{
  "num_hidden_layers": 8,
  "hidden_size": 256,
  "n_experts": 32,
  "experts_per_token": 3,
  "d_expert": 192,
  "d_shared_expert": 192,
  "hidden_act": "squared_relu",
  "moe_layers": [0, 1, 2, 3, 4, 5, 6, 7],
  "router_score": "softmax",
  "normalize_top_k": false,
  "routed_scale": 4.41,
  "balance_loss": 0.00417,
  "balance_bias": false,
  "router_z_loss": 0.001,
  "router_bias": true,
  "shared_expert_gate": true,
  "init_std_router": 0.0162,
  "lr_router": 0.00103,
  "vocab_size": 32000,
  "norm": "rmsnorm",
  "norm_eps": 1e-05,
  "tie_word_embeddings": false,
  "optimizer": "soap_variant",
  "learning_rate": 0.00478,
  "beta1": 0.95,
  "beta2": 0.95,
  "max_grad_norm": 2.0,
  "batch_tokens": [131072, 262144, 393216],
  "max_seq_len": 384,
  "train_tokens": 757200000,
  "max_steps": 3046,
  "dataset": "wikipedia_en"
}
Below are experts of layer 4 (counted from 0) of a mixture-of-experts language model. Rows are named router (the router's row for the expert), down (a neuron's output weights, with its number) and show model dimensions 0-255. Each number is 500 + 40 x the weight over its row's rms, rounded and kept within 0 to 999. Numbers have three digits each.
After each expert's rows: "comes before" lists some tokens at least twice as common just after its tokens as in all text. This comes from a sample of Wikipedia text that the model never trained on. Tokens count by the router's weight.

# expert 1
router:472560457496533478475470544535485570456524483528573497548485533474480475441494456465519531538477534479528536422432489474479495435546530542524497585560514492520381390523550521526563524466450496522437433526563517547484517530512487516503515470503490534450545509506447541486454563554509551487547473511491524493526516483465501491532457530461568441491481517528495451468478534519583561505471544427493449570445511497513477478474457509487551432561454535534543477524626510454480497518506492456544425528424458486502500534551532474536532539547463541473515598534588451575512538503492465525488552397443540463449506474543537519522495474511436579530545521511490513451525561445520510493466459433467456529491504487493437543504510519500443442509558479482507487465559539472488506539499505
down0:520592541522489508488539510547505423495451440512489443521510529508475405451555479586519490437492484444461540528534462469444474552526406539541441574516515549494526537502450423503502517419474466497504427521510519492556479505502489505566515459499566438486478534425533473487502471425497414489496532514562437498488442531567526507501466476476499480499543501534437593497555481463494511478499552559464483493450489538522527419516518513459499454456545455515487509533488462423521504439558551559506508481475473516514547484469471513459496475448483618513541463447548462510495383467505508481475517535590512522484425524539455483503496464610525523553554507487498496446502435491499480485477492479532506591494477442476475551463524458468441523506470508454557497467523485487475419474535504
down1:505500487546475446459482453497406479493559404462486543404468475543519444511514453522477524522508554488473527467412449412565466516515528539439464445476518555517461595482469468444405458509485477524521544536470523554523467552513572546485447453481487473428452526604497505572469526459557513521535571520482468466508482472552489537494427460485460488531537398483488505522455450499489517457449447528510539436539476496488537490511502525478515395433471478463556469443443582503548468539466496481533474490535577443490479564487455527501488481435454456481469508509477513616459490508491454503486553492520559505483511535512447472501529554477484458543560496527465495512492453498548450522556458517515532453480494543501488475513540554453418539482482521543477485469535502559477506517483476
down2:489490472490490474484495449558436510486598476440461552449460515498524491578529517498519534474520503518469510568441494557463505463468537552473414524527475527452462532557510515500536492572590535566516492462434502567443525515497534450504504403453548468450481463483528467483495474507488494514503534482512509493517560533465509532512579529462482486486510509471474563516556499512478438466499466436524503584534547441460567462490459499463492591483552484516524534429558469558550552475562525512448436553518567553503470489499512507459542484476532523534510540511484483554519492491498482428465494526463404560412549499473451477520533510426521479423463478512460435421472463484468434526485447549504524477419483532569487482524444486526456446518508537565467601453515543504424531482545499
down3:448473466511550526514530497452424530519522482474482509523523488506429533511485514461543526546524483490567496523531533452445490465496511451468460500560516526470544460512457483546579509500434450478529487517474548436436475540446554468470501527542480489452421459519476436463496508491405474481528574457461492469463497442572509485394549471464486554513485442502553456499484535473504463485584559385507484494493536537485418491533496447505490541507493464469487438538464500482389453539571491501492469419489464519433529422478507522481464490448475473499476445462523489467493528497495501531505484471417587490545535424567473561483534482448529487505494477489440521534426635492416531472562533511496590533482537489485562432482507525552471493473468468488464490519466468549508498529529503
down4:505450483512454504526536570533477559522498506517553484507484442541525480486485475528512554551508534441501496485470466522382469583493472558517515431550516483538506543542486521466548356498528445484549463509478466494478511473540531553543532553477527559504488493540474543477495478512482378471527524488463565499498511525472504468538490495482413501464469466550484552532549494586506449536432481470500507528560492398591523479541538505499506499533470499483450496586466489533549478504468485529452541562566476502528441478545484542489504565462467463500503496451517516551494507519506442500543459457505496538467514489498525449489475463414581508456562484598507494519523476417471408534504464469494486542476569490474465505438488441483527492469477517507545570524567522645516496493502545
down5:555514512513525504469449502501457507480528508568523411508460499467583517506541466558519490536551534469518549469543492461519540479531462508471385498454500418418486490488472499498517527536563554563538535559562488504489443494529531535462453449538514481568513481547501523507546513433489478497542509475459472502485453466577485504499505505495516473483510523517515469509483542502512478490524553535508487459547469619489482461537468533589515483512506504511524498529372547453520456441486417554535481560448488443517501508491431399515453620488547543483527491548442561517476458563513445478512472527552493509445607491512470531537511510542491494494462544505539513498492461549513491481443504505474453487521460454465458416492427517495605514460552436535527523493438591509452543475463509
down6:505472451570514543570510424421466545470467484527462517450523528541439448488470475492484496520479502444564538480452511446522513479518475467527557568539505458500495539462528499491427572478540448472536446425464476495464590526482455545466509474491509614484477453525435413535478494502492514470526495484459524539408478451493476531512479518466523578455527439478481525426489536461481517454445486489452425527441437494514438439525514458440521490519578473482531477497506506420460570521536510525550485572492506450481460523492449562584573505512436506454497506475488487535508479512505580568490506517484586577487582572511518480484518517485468420468486485481482603499526486486510545540448451473487514506550532525539429503497531497486496475489478520485451538550433492506443468548525443
down7:493476508531469479458536456467498510512512444575486521481523476503562438448536577476543516439566534434564531505499464517471462559516491508487510473538472499541507511477504495508565487510518534432448427542591515514614544502552461504510441470480465498496475520440507449543469409455498530526471488535517555504540450496529548563423501607551487481532520432538506425454559451510488509581508495461495479545548428418495465485511509503457516484437547477587595475497473543584454561578561532520414472503495486561509490504559568485523556484547482476536538434532502490510500520509487539517545531490504484553515487493572516515488467523487526471552522550438524499491478518451473526482455520482518500471527500550501508468537526437557463552463566521525431555449443541460502496564492555
comes before: " the", " a", " his", " an", " their", " its"

# expert 19
router:479522448498497482486405531548515556476510513578528473570481529491452477448500440484547494505486513465521506421409482532516466406509529514485502560562505483521417444508583498520534494452433537512440457526578497532501556570493510543492508515509525526416542505474472496491454533560524541445599429464509504494581535478459479505505466502503546448501468544511501455456467537558563510520551520462517505565495508452525511448503450524480507416510482518524514505474623556437489509517503472437511446494476407495462519537506510502514521519507425513465511542484531428519511575535487447547446540404526554479482468448524462508600490485461435609500523499523550503560557520441527485471490458487518480522496450499467423535466470522491464455462549528448544500466535506506489520533494510
down0:491488471559530560460524526517443500496467506492507457491505519547554467518579587476584534490490438501497479520509507515524541538418546506508520555469557466469498522530484544514484434542427534521518479497520534507521518446483484516488564564515476497523585510452581462467568525537487427520457448502472482456534475487583469471519586460493536472481507475492489490522456495504472520538502521410532526439502468500501561449512509519495483579501472528456486587491499537510477552442523510541565485534471470546564430560461454519479556527453387480532524530590509527494458533498482503503493533567501504479514516423502429537533516543479491549541499551549531494502534545532396444560463398522544519450537500463487545467492483486551495458561523545522471485542428541390418491553465483
down1:553507481529483566479495402471538556509533510535528538578501550509505522556536567556462559527526503542473490599538558455489524481464602428489511528528453475433477443509485435558431482436538457505451545512511549572450474467539507409468562499484482507514489512432501469457509522537540509431522498401542486560495467557516451493512461516532523552521545468495545502538490492519539453493508570569525421481553526485554477468490503567444494455471543586499479495521522486526438465472478557427510465475577530489501515528458516556422529500482446508463490493478457509476524502536509470473534554546517502549521529591430498474568467474507558534541432503438495555445518481537459471473479492508475433527480486566499511475482493443512536486450486535523418504481462475472505516428549448
down2:575468481429532473452533458498502543548500495514431487446460512492472506503466545436490472483547525526480560511492437594533532520568508494474582563529483405573521501511485493456490501568443517535502431479556451392474485538469513536554515507475535542511459482474491487486491408475484533479530555443466516562480442500516548473532481471477532467546554494509463484471474511450473553579556524479457455451523497403536503515510501614444488490459440504453478508477493375527490501530582510396480502571497452530549548515533520554496446454475510515484459461482496478542549466414522497502468511518443510571527577500498488508470458491487495525477445540473498533493528516456522475468576541470514514557526492453513451538433441458509517486528509483456518542545465548533538495538506588
down3:541549577531472460538487575530421459436453505542539468492498466488514482419446466535488477465450540543451510448489462501531534505476493513498446548540434553514517527448470466485444539543470464488526524472495492516456521470476484514534497463529453510517505462495570436541549407527521537516514479479468445467458531495536432533496495461556477486455505526523506457513499530493528456507503514480549546538493524448398514505484475543541566536509518450548517566568474548481514514451524433494445474446451551499498475502427505552497534430465467535517484545445570457477534448596465465556533494561575524557601529518461523517480522556589464448475531519495444457570550477371548507531465537440486515473497497508455463556543491483463428561482497444496526425461496477505525506550456491
down4:424471468456484484490553546518513509527473489532526484412489507575548537403548483541501448436506492458515489502485512476481510513522503452610445590497467470464491537512494596471487570520505453487532499512459523535529521459460448461556456621472454520571474490521549482479521484562478458524455491584480411512535483468492612491464474512439458554410463443437532508529551502527506493480538529471524539543467476488410466534507529532571546466508473559502542491594464489545556478492506469566522488459495490526531461433515558520509455464462478515422529571474537464490547519482579502477548433498438493429487460519496505506540545454548560527458528525496465417460490517496501484464511454526539507475449491475485486546514476481542501568496504525479455519432483510492548526493439477
down5:448521472546593473565454477488557488541420594555456500458534483491513474507473551467467483527505461537503491490459491512483492551498491496489492450473485522508508523497506480552489485426444460444555440510496549498442527462507585496500519485509510526519410488524478400531531537556491513467476510588494501498488567520503488539419489562492535545540445517540465554539491584480478532514521518522483483505515498450434518514529461441514475491519497420554500460458512475463589565544496551468504510444576483576523485495503449509491469457504506469477493497506509517471527585577537579545523439526567530564501544517479479581559538525504443466549491452395461499534510519525510559556470456507500498489513517573522523507476526512565486461521588542414548490539509477540484489510646525
down6:442493550546483491556443515517524523531481508561498512511524480543511532451552490537523466529508467561499493585538491538558485473447506504470450479514527545485445520380564495437455482472515497560515603397504448548484499520542455451539599518483456489478625436451508513507452504579449542497465555432481469404510461515462530515542495529443501541506459531514481460558469520408513447506516460479530503508479470494555513524520521500500538510494485518520508523437451499521527519474561549486533524553451513484504517482516489524536473521509541506449505554557548564546531533510435572504490497516468453503535572502526546477531536590488525469466516539468534537509515448412520522455470538428545422563487479540494517457506536467517520504501551452447529516510418523495527453525608560
down7:486559451513505544499513551527506478496485519483545489464549480553472420450481345500520529566411490544498561497568501502486468542502560553462527507443462491480447544546557489469548504563487477499475570503483583541493457521489473474447504510444541562486545517455465451484568489545511504487500437517507445502466516448558509471497565421475518510515447480513519456487518528436527502514512494525488480471457526520470514496504498485489494472554528502450497494507432502521471499473417508550475488488489436478570487427488421474542538482510457538452476517453575494499466533604477476567493549552535488393512520582489516498538562525428494497547493532518537426554568429505447534549476449469540530479480492515479538468595453465439488508518526503465419533434473481573505512530428482
comes before: " the", " a", " his", " their", " this", " its"

# expert 12
router:491568452444534458468469558518499531497485498522499599506471525486429486465549492489504466561459535456492515504470536520522543489497572510452527548469522445545473391594552518420519493480423471517453492528528419534521523508544476544536490485560524512427559477549526519491506526536447452507520473519564505457498502466497511489488449486549468429509545513475474477482548447525533506509508550482437475462477415427512486524536507511567545406544541481496540472475525544462534519515429565402505473533433448523463545519522491419494552487538417564491621535497539497537544520490459508507460514435397500476483492537426493525507476464566536488442526521513562516560490530446544508508482472452497492474451468478499460502522550511531478495422515470479506460440489515446411507509518559
down0:443559488520490491505446473553556497467514532560506526437469503444409548518440487514558485487537537466424489479544452522483479481505563473501445462505506527521544542527521434504525522454467572516487528473542450528522484531454475575486482530424440534500513596500526495510566474493434566442499438474541519421526531526591480475547531477547562517427487525520437501508576458502503531465498502488454408514501437567452469423497556482487551501459488491532541538518519534437432485527448540571476443495496506470514543505440534508510550568492501468517512533451478488482457491506490508489510417541498596499451484545489522468495532568421458521530585484519528560492536518493576521467499508464475543491471539541592469510445509440552544494470579451465514488481420484470528515554530536
down1:480487469447522599537480454424526533522437511494502511506525455486498551401471490491512550493498544479503482495461439503524484460480466462496508511495515452496534556470526501435474505596468518534462488502480475531516449558462507364442490489504523547501469556496510549577521514438523496510483490484508512565500558476516528491481445516526499438522450513528535463494512472534467493486501430408487494477462532494466505560537504386509450549453463489494534545501513406494523506489494498507530514566500519437574472548495443493411474493396473440586534439515474458445488469499595516513477565516499522540561569478487477504516492487490474476490464542500513501459598509485568451551534555418585439487504491467492478517443433474533498458584565448532508455540500553524520493499547436
down2:510571421441475421519503513458552472579534405465481466536466465466512542537554491562541492536557502542619539545527515485508453557487508521538471443518546537458519466493471495515490443495438515522485494466456418505484468540534527500429499514559421521518515437513491447541553477453453517480521425563462554497495451450531452505529540480551516473498513404541496504511514555526571495535444476481565519492475541508484486551501472521454485489573535487483491503487465536445451489535558484522545393498492545484573482508534456503507499554498543575550505465495521485480455511511541566426507551559522489431516497497433542522419590443459472507500517547515528521454511498379440508511491494438485493510454446495501502461552555511525562460497548539511453476521428499538487480498469469
down3:576522524431532528580480558457442480427510462443522461492582465521459503495512485483569552518508532492462485521428528434449495582515522537454535486453503421466462502470485485469499508481504452485516500534439528505495448468520525508580515511508560519493508536514500488481532443501548481540551525556543461535473390451497514468531500482492434571458590460509503486509528530517477445540445550543459520498533495515530559546472562478536476552484526499535553517459470492556447533544452532491472490506508523604500496523441492525461524453517491451575593529555468583594539473524535523483586498474490497560459475488486507452490420501457506497435511433534508469519456524518565473526536486492556500580450506505471525533572543415429509508511528576502448471494479455448425506528532518
down4:441501479519421452472530503476537436555529495554564459533551482474535512452475544519496479512461559400567531492498539582503577567501475456465453462436504395492491451532499528563438542466499492538560539489502523491543488494505435610590561420458426530504492509554485527467490479541448492500529519379498487491432507501581533482470519471466579451536490448520503554458428515488490517494503504420511543466554517484477554556571527540558506392493440504617500500492503530487498476469462511501502473600496601487446459544448482444514486551517499519508492525472506539538439447423488519489535444521499504501488487484523475540458556502518495470511494531538497447453479476514452466479528488542474468510505506480458519517495482488495490525538489444483508495488505473565465494552486526
down5:556461453504465497452532558481484495515551467511485414602478532533469552547493563470490478468468533457486541503475419444477550495448543533455482609497509512518513434526543508518513460515523496541543525500468457470448473526472468538454454518495464488540522475545484480610479505444513469496475523548507508499504528455472530465474473478471483478620486495496477526551452487536549503526513519469469500564550605467519479482506528472604457470482435544556483512507554517483465429519457527470508444455527494526505445539501532485484515565441507408449515509502477444541556521506538504483496461485463448480514533445493526398581511512443498552446457569525444430430470514558561507463546511489435542490490547531565512480501472513522503571441469485474502493555535462570444606480489536
down6:510454502518548513543439468492474473466508492523463570484559432514460475538533476428481489507540568567514532516573501478524517555532470516496505550507557577449570483487533484374521476525456510529465516514490501488588558468495519464518500538425512528447519482438584503484501520517500529529539480535522448550538507471438438456525560515509521512538496463529515497474481508531512552585543556457449445533470554484505526456438511528516536511434522550483457446506531477465505438512546491558551505535428474464491458431512505476432471505505423545518487558555553520486444578516547472507530501562521473542471499509595484515457509545458508501580478470544462534512467506498495487600508476474564518525525390497549485451507527484505521496474433522500586575545517584449548451528546446
down7:557489502550540512435476476465502535569523522525570493476534467510499427540602448462449494455517491561473462539563534466458447477463580460504549486528554535489505460505537481443554431455468454495472456542523530501510548418518429560536523495534539529500451488503489510423509465460460485489406481531506476439504499527473535472444492546477431557442498404534483556536532430475498439526427551462507506429509484538515564552488513443533498548478516456403470419507495478571523473463552481522558527518483525511502458573491515527459476451499468434474558469503466476493492487566538482427557442524532479516485510504489500572521478560532508495442573506494516505469446541459458530501423446451531532535534477499549508498532524541464542479483489526528518410504410516433538501522491527
comes before: "\n", " The", " He", " In", " It", " She"

# expert 2
router:503549457493530447426454535524515514480495505590489508523526570493504468537488569480528554463442485507497481473512452523484492515494518538416541525536492609530524471445527540498519512481448527607442548558484467509536512497545542546535489507507552448469502534554484493463483514517507455491503481465452555502529500519373620446522427497593481504479485478481545452484530579492526501452407526495480423553524505459599480467506507552552532526522512521515520499519481533535451558455450565505516489542507465478505548501526534453474518571526495478501511488528497433564491569534468552508399506512495516469538521585502514506468383493435473514454541510524508589530503477474547527426491557485537455462474452544453528477477499498530400501510551498510507463528531471455456468533501510
down0:438483454527464468459555488518542492457511472526553489544546445544564499494509430533504481554531491530474483548534571536404521473520509474480467531477488508469545552520488546496464430456459570496528460506552499509384568463460501527536462527520513490468500465519446496440544482561464515554483551483542521411529526483462434520488527521467526506447518512572544525556530536493513486462470550477448492593563482499528593511557527597558531493495548511490544551508556424520495455481449477516556544526448549512489517530490453485452473479487423445536450460553504471496534482460488463496543556495501513462547496491589502438466417453527514449512524494494532480424577513502456463538492515563527500522528448435543536529586433546579478498536499519516563500538494513519493459516598498
down1:502501493504508443529424442526481523487542532524494542484495503456545483494527526509522476508554474499432557408532497486547565480493505544561527508560509550528551477480502448548557611526444510462480487512440471500470576494463445501491574476499419448466438535479559501501494445514506517510492547414547459563491461484566536520476538520487498565544519467491488557509474514560387466488463586552530525498497444535479494476473445518516461578510503563555466541571434500496424509449531470531574527479412518518437467492518507531513585573502522510438489520462443489524457491513500534505479534480527496508480501400506513473520469498544487513522532456537497443549507527542440509503486499519494558514546554473520470506499473473495530491481444376445384521591463448521522482526468499
down2:450482456476425503546502454604514437447524443509532463517528494534433497479487458472536461478499477454529480449462495520468495449544469488550452418509451477513423503491451529447433586455456562465455496486450498452471546546557540481488448491503503430493538554521519480505505433437481476456534474568482514514539474535471498587516518530582456516407515535508478542506548539496515458518487463466571516479595502488473569542494526476499515408459577490532462480522462448600468458596498453540509499486466492491475505470450475510488474490461502461578523468532540461539542536521511452520567459478477530571481488493439450484482516444471507484428505544491530507461462497488550414553486503543560593467520577517463527527455420458474472457467464485485513498537441471534482482500516489
down3:540482515545501533526464559545583527503512475545501546469470498447509482521521501464454464522449474455490489495469502531580593569537524551521531494480482442468527496471529546422428507532549439513453512417453542512492525496562468455532481476528539563516439551515559439507462536495499499544508481494492493493503518488450480516494561438544512502440519501515575507578496459522425491486521493503475610515545572468484502525481479499476511552521504480514447561434521441490490483488480459491586514547460481488481440479518528426543453385558483452428505456506558483496437537482547496493539457556447556479462475471502484587492560503493466480596440500520520529547495486518518539569461608552466469523536482416474556516443530483474493477486480429508464494537518514435540404515525463
down4:450593480486471512489510514491475480493549498485462528537502567484553529482452507434421542510494516496504471526430515487579528525438542469535450490513483466469577488492506496507399536505517434513535593487447491534562477504541478469482385507457499519509422522509560525519434469574440455542459530495481483618509499519455485517470461537549503525544482509495485514455537430504479556437455511486473551518442556494566483517443535470512504526548485500552467510516449564557481499460516532535516496402509439516531423475511501524506516474498425487522495465504487513528589557461548478548478485499491489501598506573478510466549499581562514491555460592442508456535498436581471484554516489573516490550523523517519544545468476491496508538454433488529439513530452497510529477493446589
down5:543473534478492493558528526469469508547454415486504520477507554439484468533480455557499509530502563494483536505509471473465474454475498495511564508507546402555385464465496465401481544487463450526475474477501435522472460403499525467460550458532540467570441519487528520578470490600525498512525488489518494500540475429500519574468564553480505501494478512435495449485441531528493463505482455476597477444531495529398430552487494526538420495485522535491480456535486402538484471526575465460521488433507432545483471513546513565490521508526470498420535557519535537534510412493459457502509516467532521508593520459461504544451524543618502434538551498511505484516502495431565515516576518489518552477536453568475509472499504492475468440511509506501473580494539506543480504514503478
down6:528540460446514482554479582520469491455516483447564518505478430475453544575483472520483500544464556483489505469522547482507427442515486495506540504488489521501457502452525468486496515491487485535455476544380448503515559536484470527584540505504473484497526540500541522453493471516544471524528466545567511555542528511459463493575495444557451531539565441589496548535435503480562461559417536503478481500545516430497464549442480484527468553460441534519559529462558513494456570491555479552528511468440493539441448549522499455466566528513530476523482462569464506528506483513545471451483497602475449485446504476440546401489486542554548521466540435486516561519488509494467446489502419493493491444519474445567543534508443487523561491580427445512475561465467479524558424485500495
down7:495573502517602564530538405486451474461484528499505507483588572511488494503518424477510455478480424526480456477505467453468518538549463543465532558479507485406522587544558479484501576448504452542482514496516464486519462439494470539554541532523476473565470533470459533414481429531507441588546531447396496506480486496523549523454520456514559553547517448512494525476536593467580505502533494478503506558463457504524487504528570545488550463458494463534435471473510446505548545521431471508459440514514538533457455521484551475519557498545543474520489529509542470455525543493496517462475500554505479428498503543471540495533560544500483461510457543532526450512436446467513488543511469531519517446379512456525497534430505442491593471505484531432464441557491534487511469509495522
comes before: " of", " to", "ing", " time", " is", "th"

# expert 27
router:450499444535492460467471527521534583477463463482546529545473540503510539486500481496488518515515531443494569500494507417518521436534525560460566539541417548483466489490520590455537484454498506619508524481515441515582502545526538516536463527521551501533568503467506497463470487489443488484513513463482500470485524435533516446461487454495463473561494536489560564470577547479490574526471489489447558517524490485508393481543494474504504471501412449460536508456499532420488505526530566523488481493506505417493502564506525500557506566524504582441544475566508472505525632456434486538481521455513574482543499503537525450532496491511500509471553503504588498496446478493563460457452481515513480396502465478496518595428455505517488474410476532579511456499534466470505496587513498
down0:509528479435534464449533432490479557476430508535422492552451498491516540481552404504418584476461491495514487479432554562489464408519530457511530550462598507417559573486559449524514538479441510590454548519548466492570514505532515538477493439474542477392487503508470563498535500548514501518530484514542538470552449524489436499517532482507481497588500494477459487522507442552545523502502495459503437441491535492533509481466520485498536503453545454449495503480527539487572378531495578469513508470516489405449539451530494560497483426560519456498483531518523473535518510492537537478434485413510511523532518502482569548476513500502517501429522572486491519521532454514426506476471457537423480547508523454473501499491466458528536514458545502451467545507420501540483442504516462
down1:503468552579443561567532488559539486475472491475423487436543531470422520468475560501536465454535563479478460510564500465489501459570440515536492425481526509579528476500551450417445485486489441477502504530578417521502511597531520498461521470527499493503516466554571547522511497531445464523482480503498441523470544470447501472470466541486516489505536482489480460487497541402490540483500460556523516514470477513543462497451452485440485482536536488524481459521568465545565570481519461557442580537500502486478529550465459462500492459539507400479490480511571518434437424553524518451548589541489474425462537589490469444504467445480480541497538457483527461501445523509519505484573459423540473516478472544589539535548529463465540498547504518518527524535488468470493517537474420
down2:485477580502528508448541501454593576480437499495475503483511463498534476450466494465417495404470488534504437529497509515431462505454457524509513492453525539539466537463477483551476537495518500522509492461466523487542563500582517534474585508532510421479418516504517510514498505492444497531527560463543477535482411546468465458445427530456508514464450551502480500516443511506501556523472538540521491483524490493447408478475478461526458520524531416582520495551585432446476467534511495455474584428481483461558502463524457520482514495516433521454458515400464563443410434483468577499517513505502559572461449448512497562543554488472539560491530517451419540487579474484441505476493445505485498562495551535466450447553523505481554523525458496433474511472467489498532502513491536
down3:463492571476473452447433497521434528520457494559533557452471521503464508491496475511494467468442571525505510442536533449467468569488504524470463576451431502543518455509510495432526531536471524551586531413480551510532457553517475563522553527524619527523509519580558499474433506425436470478491514511586549461531512499480507467518510513485558491509444529494587556433474560564477529459536454469484619482511511525455493490546467470519446431554504530547487590475483506530513462442519506499504481549466484453427475534473467512551482485484517477512502495492519498549497449443484495518522523498466505524516467458487471543495464537487487520506483466518562548430403541484539520522480375510420506479566522547548487441563452492550523516497515483436534442506554511550459517505481510
down4:539520503515520525521459484497459455528499510453447476522452495542561474523515479477566497371457506521478457466523564472467530535481475473454556498541486519524465503460443428458456511524466454507491488515514519543577495521517493496476589574413536545480516519419535576445494515521466532490435449545473477525495466468446439574499509519499480536426485463463530522482476507401448502464508525601492456531511463547513531473486548454504517533412457474449503504513489498492529522563464525486477545467474467525503556515524512527546425519524418416508551479549552510490458402433502492505490454451487524504523456476546503525503566542551533469505472484525545538478399536444500499540533498527595492456526523474537454467498520516562544572430516517468422485537481487581438534476465575
down5:555453517510520492552430458418512470538521550475491542438502515551514554455501433491446496571473492494506501547406486493511620503442437540510493510467479515485479551494438515579406478519534491491545547491401462460550527442475468465539499496537514531476495483463499512521505471516515474489503502451456475519496441457572500512501511502493474504448523508484451383470443506409454422512473506525496475466449521435451521461482514421467523487495445563532506455503474533487564480499551487456426495446592519504494519517445482527543480475545503501476570457521455516520535559474517542529503542528538585525449495518521553562537570596468514495453513513517472397477446474467483554469571505523560473494487471490485456518511509528542483495532529413534445430504546455501443563503484521
down6:557489523495511548433536493541490536492489482433450443463486470487458476513490613524541459490481480514494452503543555509496478509469458500483494543554494516536474432465466498416531513514453472465430522529521507474526431513425571473503457449415468575530520478462547436539441556521497459431533540495512490493557454477583441472544473510469533464500449532453462590492536465552482478471469503505508516478517463545497554528495482546397459556452450414505514509554511552480501557482559554484472511513462443512530480543443522531501528473496478485497407443518477533554478427536504532504563521570572541598451539470459474544546529455517519520480487472550488552521568497530521500584508516538542503522505457550499470533500538502481508443595464547531563504536570469447452496531480554
down7:487414504440509520403518453570531477508527439487520533504536489515463518444441482549453503420533484528547488519511523506520514482556520397495542519496498497413459517520588448491492495555517530535444495508539585491447465474468519472455530482477506507538497559481500498547480573536506552570548518487544596518562538434535480442456513477454504520475485472604483552544505524522488439552526477447469520504521507517420455491429505502520584485478559529511535441515543545487541406426492492586490496467441497444511516508483568524483473560493493443557441471523487536479495590492484495519567506572429547518472500500503519556495557448466529476560501432432520497489549486507449506521459518540492469434536445503495486449504449491532427508477451573429461505495496521477530542484494503
comes before: " in", " to", " by", ".", ",", " on"

# expert 18
router:465434466436488467455460538490545519455477499463482520538493544505477494452554475485524529539468465515515461445474480495553509474512524574507502564532505527574486444570535507561520517440399535519512438482505458504524576537549545512515444451525522448459575496463520538479552532529449497433534506503521529463457519461439510474462539509564461479544499501496502454498555436554515501558553461444517495526483482493516503421502473483510546384492472529514498452556534584482537584464455550431487445559457441507468522509532530451556540464525441538455534486557522451448522487531495521516512527452487538457500473450449541462594490447549523529520509541473513517539426456481513500500515456464529501427455390478495465458544528493553448463513478592481502441463524410443457452516516537
down0:539560508504495491488439496533410481502491395500446483512532459501488576524500498500444532448471451519549510516437519474504536517487529500427569504452532482518556542438464520521450477467478512548506475431525453539535549515498460535463441456520452556509436495503459472526502475465571485502513505536547485481452499515541597493462476464510437432486489531492477462514430415539529523461436540516505537462455498462431526496515502504422484565520421497549507501493492474563555448520522454490546558503575503541495492562526497447543422547496491447521494488537521524454583558531551450443564456457461441442547497503541521517515544503499471455509431517543535440490434537455495509444548469408438500564444457573503443474494478517461499477452435538590531550477486461489513486489441486
down1:451460468466472566470509490530504487454495543531528483538582517476492552575440472463454434501497521461526533491496494450511552554509545545463514496518510502421481534510453631516538450440510507520502489504526468475497421553542443454470516534543521481542506466470446556479473484545531512424534498480431470516518448487527495486478551521508411487431551512517527563529586528512543525487457476476555491508447522501496519493555453502486428524464541546544506424445566519551491499552533555457440547454484543483515468484474558549450512489480534448569539527507483514465618474539500491511571499574525520529490498549490518482559522452547533520491483522558465513529555452483526467487481500430524548469432579537553568524536518433503560467474554549500479439595568544468532519524535547
down2:493530479475503549493513472500503548471533513532531469490504438427518573495434552554500543510521435462434455515511458469500553473509477545523433532553517514453552423580478561462551543543544487450490502487570475505485472489513506498510627496527559563479487525494506504443487508470511548484515529626532555569442524496497427487501527505459475505489488478504490511566478486472529487499556563415474505524479502463405474469459491551526509504479518585471559530548528452509564528507547483488486516530476483594472509434533543555481520496508514524479515573499475557521611481612519568526473536462538495446483494511539515559478493449465509479496478420473473606490455546495485567414517536541502460468497560475471482481540499444508544518483439496488527498425495508529548492553445545
down3:480496513505477509592557488501538483485446511460499492494481487465431534540469475503617460558480488498579567528549505488510464473542482537448554535465477557468529475509536447514469491482460496485539530568483485516432495514450479474531579484500496449420495472525482534562486567549519457543462519522485517507515462529530473478478467495563445523483587520476464523491472469493532451469512449480523539489493482557542456535535535479564491462478517480497522510484524486523519523437519477555543364380550541541489539553489442477480521441466485536541524464455473500517481483477483475551452482533580486498551455492437478534495460520564520493511460552479504430504470436611522517453549433466454488420433436507584540480520555520514496496611490482532529503419499575463445498479504431
down4:490428506446485396523486526488481517519425486487504488569593525489504572428440540580494534481440529467480517510474517481580473512473408419520495503489566538471501470496493486539516518471477481449529529479484474460451507512460507477468524481508428475466442560475549553576510508493455521519432513472514457493497505522498449626519491505467488497526523479465420515548509512499421521529526476525534520495532475588439526532437539523486513496529439472478508500556453560512551460499450505500425451567491559515545522510562520461474405398546483490509495509560486495533549442506514595563476467550431486528487519519451510464463521545504446440514410465471407457486467495508531431499448486527510580516526445532487523499473531469538486458523425564477460538495527509520529514528533507
down5:510398544556519516472439490477495466550455527493533519490496477471495480579521528490506577482513582472524470551480442511472504493482424526507405571498454511498483564497512492548433517460485532514471523480492485508486481492512551514515517476557450444492485595456450426469483456502489549455487481553487509552469586495434546524565492485488501478560442536503549496471486464559491540534527442434451563596466477466487476517492550474499449524439506488450510422495484500477576468542451538593509530488477550472546503465531542577446552497478512462474498531507442488551468449544459507564549484462526486531521498535434500416562456520481463523542509438507546516554490501518551540506445515515483572477477504486589525541452487473416481511509457520492582483434609559534512489525507439
down6:539432443552547447543500513477488444545501522455573484416519488581479428480482523496511492540507535465422453524508493437502474502479479464467493569608493532535452511478519516477517573454482519472529484506490490497502533499538557474497489505567521525520464518499529487527526510446460521484509473539474486550494512559510451536527420407459449527405512548508534503529499563493470471511494569526508486467512548525444438517548531553447432531548455538481478492560548494557477410424477482492505460481394516443459474527599558435519476446400577510533458538504488516442510536554478538532486486507506544561487512541472499577534520541516414517505572575566476507527428570510489482540524534520539480509504492495465521481532542545530530501522521514493534509434575465439517563529478493
down7:487496529577576545503544535504511528464539561505553492497478543465538541516472515522499462472520483512434464485448493480465463531533591434528493500513464483525507513565527566487535472441453454560518546549517476403503428467586529515449511405550499503491597506441491508481432466490385444519499571527478470547545537482491507473485512467498430529449492512499498516481499491455503575459462455468474563458476547478554540440496401548459501499492501576442547535459511473505459485560546488474479505494418475509472421553548558532448545513506523472496539533482548547509566463495492538468465531408487515503440436458486524510475487496543476569461580442511489425431553516525518430509465428549561475538533524533508527496539479494508536470514510520475471538517473484496531555492543556
comes before: " |", "s", " -", "Success", "whose", "Following"